From a checkpoint of a small mixture-of-experts model trained on Wikipedia.
Size: 12 layers, width 128, vocabulary 7624, 12.5M parameters.
Below are experts of layer 6 (counted from 0) of a mixture-of-experts language model. Rows are named router (the router's row for the expert), gate (a neuron's input weights, with its number), up (a neuron's input weights, with its number) and show model dimensions 0-127. Each number is 500 + 25 x the weight over its row's rms, rounded and kept within 0 to 999. Numbers have three digits each.
After each expert's rows: "mostly gets" lists some tokens that are sent to it at least half of the time. This comes from a sample of Wikipedia text that the model never trained on.

# expert 9
router:477491489539536495481539506501474454530489500510450503527467507471458514512452527519480516484501501462490467519487482496523458536490504528501480481436502501493507493498456519502513465499516515481495492455481517497496510462497479541538529487518571508489519451526462502505520467508539517488482499529512544493482465505491474510545510501516550499467486490498449463509493508496508532498461
gate0:491490463526489526494455507501464496541561505497517508484507510474502467532535500493534533481488524450500461509512472481481494467463526521511520465488532493481544502504520526556469487489510458470500454459473460472450497473508504515501547494485505514475497473464524527504490483472484508525496476504498510535491494491528450467540480484487539503507491532492500465484528515508475541497534
up0:504482497477452462522453476499498532493465514508534484516505488490501525544498517489514498532535476493516474474460528473523500487552494528478546518519542514533488517532505467510537524502498477458528518476524493471517498457545477489514531500545510523494507507531494524534555507498461496495529489474531485493464485477512518509508492485545538489525526489510454565535492482498504501471480
mostly gets: "burg", "berg", "heim", "chell", "ski", "rich"

# expert 18
router:484456504516442496485483505522510501549499504464497486492530466509515492533445503464484496478482480508502472502524480495485486498479465484476546490515496502536465515500504512531517509480466454479464514521495491443491509510520535516475514526542507516457464515531525517545477512515477479550498499542510455524518505473531514511515520518522510492491524569504515508527528517471437522512486
gate0:526518488510509488520520479530514462513498527546499501508490501534525549512521478449527488476463518499502478559472486519504468524509505492513478519469477520558498502516494517498515517468460458454482530497544461503499501506482476529508506472502455544516514488539539510455475520474456510510493540519565461497524486505470467476475475511467518477487482512503509497532499497464525480513502
up0:539503491487508447523524492489488461538474502522496506498483522517542506537514470462478517534500503505459517481526457502491483527506512505449511499479494515500515503474506527423505522468496521500499534496517434509523493473498493493523493542551467526510489481562531465466512492497503524477508481522540480475517473471522524516483475523469533474517491485478516450541513474476489489506472
mostly gets: " st", " sh", " sc", " fl", "-l", " rec"

# expert 13
router:488537517546496480501460494538480522491545493503525476504486496459473508470540464505528533513495496490507506505498509509509515506491474453498534539542457471508480552538475549569493521508480513468521514518516528467505507514509472498507488507514482511484558509512500505523498504464505459533523470530504542492466502532550465516523489523507475496547497529496492530497472505505479556496501
gate0:515473504523512488494516513470512485499495504529475539507483514465520490520481451550521524477494481474482498507488516509491472529485483527458533477475519489487560509478509502524521500495509531497524481473460503495509481506501504537480537448457506533511502492488577447520536536467518497520522535485488504526505561462499494524537495519495527538503499481472447465498470510518537488525519
up0:509487506541501468499486501482507510481530506472491503481511521513490480519458506455523479539444490527459485451526491540519533492487499490468464513513528482494515518523460494491471540484533518493551572532519522454507459485499459483531518513514491531519447499514491516545529529507497500499501505487531511517511460513538508514507438504520498521489545516516481505505456503494484515532477
mostly gets: " E", " | D", " | K", ", L", " | Y", " | H"

# expert 34
router:485483488470479483511466527526524535475531497501507535444494547504538533488475522531514499466460505477512494473508502523495509469476497489531476502491493483468490517501475517452500501506473475454480473480471449507479487475467479532552500482452500512476474508460546509525490451496500541470541477482468495507523504528479467535534512503492512501523516518540556495486532511499478464512507
gate0:501526452502488504519514494528475479457511460543530548516475466520474456506497506460490507486492535473492475516512486496448503507454512534475499501452486490475496482484496492486534506482504504497504500498516505501518453508515492541488500550494554520491473521483502461507518473521526481479482517457522491509542467491487491496521480441455542511511494464448476492541503467465500532538509
up0:486540490501507505566514503516527456483499480526495527432499504548537540504470488483480510440507520527485532484490497489483538506499519528474550524510470458487487547462540532553522476494467528493511518494494493516517454484490467495523462497484471529507514511489513479536488499504495528515492481496470506516512487497499508434494504505564509508457489496480502483478537513484481484494497
mostly gets: " mov", " access", " produc", " transport", " clos", " look"

# expert 28
router:462519475500491493481537525507511497540523519472495459494478481503540527544504542461487538536499484530531504499517526527476515498481494499502468516509487500510539550476545500521478547509512517518515534467501463549467498512509459502492481482474507500480548519514493527536524495527487519484484506495498511464488526521456545508515519496525459512499527474483526454506448456445491512520491
gate0:515504549489499537541534494462442514506491498509523489470471479452495496523518491530527467493520495475488481521474483500520504499522496508502492494468527469526506495499484456480498480469498443468475475481460500490532506492521534544522512484523529498534431512480486474507487545480502450495526503459534490503542514459498476569514536487523501516500481493508492531535509518484532514475507
up0:484460466494468490509453519471525481499481513485481515472526506508515477511517479468504525518484499493495483489481529490508538481413529549447508450472500510500478501551482537479533494491549526489480464490535507472470477435487490467488497516495485523487526480462522489485508490474523541569484496544473514510467498474510489494474500478481505501513501508495495480516502488514458515497469
mostly gets: " |", ")", ") |", ",", "),", "\","

# expert 3
router:545506487515474535498527503498520480495497545496513500518474474479507474514531509546468510456474492496484539492515487464503471496485478520510471480457455497486508533488522526463464484495508507542471495471487502499439479521476559514531492462499475472487496486491519534463500519477468476490526511527478510497480492536532529496519521541464453503476512475564495473526444505473494478503496
gate0:502522511487532478464535488476445481497547474528476504483491497506477500548554499468507525514482509442516529464478503499547504498489496542514531503553489497482464504508498555528485453479508523510483530487419535504482505479460490517475526492568519497472518510493529505479525500482521535495460496505473498501467496503490502508495491497453517516494484478494505480463509524489494515512469
up0:543528517499483494509485530490490492484530515462515514543519484504490462559516510453502444487507534484469499518490527487521493530481515490503511488526509492459511520498533556501482543482486491480482492537501507514483499494448468565501488505547507479516504485480509528458507521451535488481497483500470513488476460506482503479513479511463494481543500508504514453437482544489463476470523
mostly gets: " film", " design", " part", " album", " song", " town"

# expert 11
router:478500503465457494489498490520467544453504504501492512485486470539491503549502530497531479510420545509502479507508529479487491536484466552535480518499469468524468494511483506514525515511490473482482518459489471517516498504506456533527500502528457528457512508454475518484504511478528508534511507452528523512553502496544531521476486455502525502498465513490473532501529499522508522488479
gate0:496506498503505476506531487558504482464463479525534523501511472496469517506490509505494494450527515473507494522494505510558479469510507493508463469494522520503486479508494510500481475482478493520485535459493515484510457470474499530521464455481479479486479488566539471487519487440465525497476438513535490507468473485466497482543506457526498520515519461511502465471495541465497460514478
up0:528473489506451453514507497564494514477527515497539502478501499511470478561470512519488504470511535524487547499448492458534486497494487477491517484515503461480465490542480508509527490496510530489495518469537444511511486523487483539481502492449479518498470494475556499472506463500485504500491536492507488526482477555530527519488459514457527524496482488499498526494487531492474533462492
mostly gets: " Tr", " Br", " Gr", " tr", " Bl", " Pr"

# expert 12
router:472507516476502482512495518512474515491449465485502520503496454552440515494481522536504481476513520493474459513482474501519474539490491532525467485495491516565492495522453502510516536500473510455499489477483491525512502502504505506536478510512535505507486512541476508497494514484497527536450489466439546490531493471537546483480492488509485497527472517443473504516514467448520506466496
gate0:504533483478477503520492469500497499496483532508490524501516477499474450526530490449536496509500545498467487520509502540467497448474496497471499532547546497553508497518514489543484536461522483541505561488507473467479492546540494461510493475505462510508512453515520504476503479495483488537527511491455522511477506510543523495489437510507518494484474499509476492474517480508536472505534
up0:503505496491477550519492541507483527470490478464545484493478472484509529529488455499521519531465500501541530472488494480504548548502477511528520468517462514487512496485499522466532494521481515509491471535535475477506465496537504505484475518487526524486463554500477538522464483496515481516458498487567483513516514489474502516534501482518463499546518507491468469451476506487472509555501
mostly gets: "us", "idae", " et", " Ros", "ris", "ius"

# expert 0
router:521493519517513522487512502493521489498473538482509509510494488458494480518497524528486491490484524534496458463504486480496494459486523480488497453515523525534512464519513501461522465493538434525515509513534482458497502523460497486520522491561516495484476483479539511455493511502504457550541518488464533521483534485520520518504497489499501493522491455476440523513542502478526553480451
gate0:521526457531513481523510509501503501486470513477494585464499515467430497482486480518511551507487488499487511481497472508519489495514476474493514459510522489540484475520495519513475501477485467485530524473446496439477431511507498518523503481500537513511521518486467503483469540503522543510501517474485524525504519562491511475461474497503481485468514503505487500516541458527522521513511
up0:516517513517521527541546509535513511508493503532514491487488525466501504497424494496482502492549591538476502486473454515477504504492507494495478516517522519495494482544485519515487445481491503501453467495488466503526504523479493506493510485500531487479518459497479501478541498493555475526526508482575525520480506531476495491480512515510517479495529507507499501508512508482454562517473
mostly gets: " list", " Awards", " award", " Award", " rank", " class"

# expert 62
router:533468506524522491498482500513490497453486539475515516518505541526519496461494500534502534488437474507516488510492536499534538480507472500462524482477467507525504503491501532477511500485473504501522539504488495455502467512455493479550523512547533501508517474499515507492494511525515519546518461493463446485547487534505533494553507470441484498506522494557507520471460493527486480517493
gate0:520512499509514494484521487452514506492478523518475507518482514516475471536515530465425520494534522526477481531467511473513486503495530490503470462488487527519504469516439489491535521498493505458488480496531499517482499473508494517501464525467493496496430513520527500542501525506497469570504437501504508519459478486519496529532478464486520515527505497548501498521489475448538502492526
up0:454469498519492486474468524487518485501514512485494503538534465487465475498540505507472456481440499522500511553538545509488435501489492533481446481484483541542526522521502482497459469534505468478465493493514494493502524498461454493474557460502530497490497529502482530524479496505505500467490564509500508504502508509521482500504548485510501498504498498484482499528500460456480486508467
mostly gets: " play", " round", " season", " home", " small", " result"

# expert 74
router:475491506558448479464509484494485481500522512515516495504486484543548499520485487494479542511501481466495524488487451482468488482471474468500498523540517490519457486478487458559525540497495517477512477502514500444463501476510520501519486495478508538529459521486494509514455549503511504551478509524531503520509459550556477483541478502541493511481522505488497500484534522508490488502528
gate0:510547497499504506492542524479476478479496520513521525465498545475526484524481551489503535519517505448497458529480486527500479507458498491469559473500521463489481510489508488544493537488496522488522513485518537516521504506529487521541487545507529487527485466458492513521533503450521503541530489494502528528538467499525519528537529488507449483501509507558481481478507450491520519500504
up0:471470482486507499503478463576489538561493531479510463542472463509457495445502478513525479499515517536528538493489482495500497490497497457468480542483467509502514511516510530527497453513503525493488507496490481445496504522493510473520520483500492529453548529500484507493499473522498511532469484503508515449469543470462500490470486525493515523492510494454496504513472528487511524550484
mostly gets: " r", " p", " g", " l", " d", " v"

# expert 39
router:504516503498511533558500488543512493435538509491487515470498483497496503527478524492481519514533491462517530467504527542482502525500508489470493526538502519509505502508545461539522523493448487494472493471505461508518527445473469509483480499513501480477586522531548493537474512498512525505478455498486505480486498511499522496491512498497481498487495458470555511472493480455518517474535
gate0:511512476510516491469486488539468506512475482497510507480460493526513457502541531537527420456469520512529495505501512541480448485481495491499541519486493538519496530509521494495501519506501521519495539511518508494494521582502533472522503495512477491521541463478465534514506504509524508535491507540506469490495514498501492523481463537511494528524496492491488476528443559494501518490447
up0:513504517520498496496525490515479485536473466536481516481521538465512488520499529475472515513511492579515453513504456487502498425516513542497528468491516491509498481510468521489510516512505489504495452458491518531490512501497516533503493505490495515488485486495444529524534521529467470564535524487481443512475482552535503516491473515510513491498508510555502536532550507494496503481502
mostly gets: "°", ":", "; |", "s:", " | — |", "ed,"

# expert 31
router:481479504504467506534473484520461532493532519517518523518530474505549524516522442510526474493468499491518469477471492470539551497448508497476469495546494504467482507548512540529478546505490520517479500504493547498547500533501507539495472504513516511502510503510487481491499513465500455537485461473520546504524515529506499532474451495490507494538503537491477532519462518520479535525495
gate0:487512468489504514523521542542529524487496507509502529505502522477475503467524513545492491503479469501485511477502483504499497554487510473499477479537445473501521519513488534459458470504503442492474534542542500535507501511492479545504489465516481485565496524454497507514442526491494546450504495472499517484537504501458491479492497520484465459507484485533507484531488502531471540520494
up0:501488499501527514521524477510523463539497500468460509475504508498512457518488522500531531477489514460493496509446503480501476522517480536493511493511484495494514474545500504506496461486497523497522515486529444506517497524503490476495478489551505496448458529529472499524472525522542537519500575504530497475451508489500463493572490500543475543455462459488519494500496480504514496483483
mostly gets: " Mc", " Dr", " W", " K", " University", " Joe"

# expert 56
router:494509502499478503488485473505462501518551506518512497510468508475480469494521557493542523525532498459471502472504530513526542476465506476473503516502519516447468522544509471540466508508524516448520507494515530454492504514547514479479533510487472520545522480494490527546534479530497459483493502510499470522462478491545531482523503465515497508491483516477471536537475540501498538478485
gate0:546527484508450515480547503509482482511496483475483490490526464486495496492518506512509491497506516523466477488436539500532501504511566472501478497466536451482546508523509484521486474517531449493521504479458528490479533487531551495479546550499476512512523494477523514514515444507487468533477515520532492529509484531504544471484522452513511520535496501468491494481494496491520489518477
up0:508528481470495510501544458563533504532480491519488473498510460508511442499454521499494513465494503521492486494487540545495502512487556507527492514489492454504496508477510447512504514501533510473510476464488506541488498521508511516501517529523491449480482463495502472525501505486454485491456500531557497508494505533450546471534485505513480521523504504495514458484473507439513503499457
mostly gets: " V", " | K", " Z", ", K", " of N", ", S"

# expert 55
router:485510513566491507511481486490511520518512495513474481475468488544515478502526475478505547494523535505485483491454502480474503484434539486506508526506513494500449509528470449539500516500469487515510526502501475472463507522523527476486519534501475525500465496501497510514463463520494505545513511524536468516474462560550524476498459553537465499491511520485502504465486537534481505496500
gate0:496504461490488526501537502501470499498512543538522485497484503528488474474485489487491537518529498492510542519476501515488517479512514505496542450493542457514503496529547494550528458508477543501449494500465555526489498477530508508481517514521481492529524494531522486502523526464509524526488512499507550552484453494505490491550471484530503472524473481480510442539521525474464490480478
up0:496476514475509527502499500508448487483496452494513504465449496487496486435475522480479511575477457495511486510516481504517503445499530470517498497474516527496490476506524495518464493499465445528486488512441533477465486478503470487520492519459520540479516561460476503549542459472502508501533492495516474490491460489520508525501484488482502479496514488527474503463493520518491506501522
mostly gets: " B", " p", " c", " C", " b", "- C"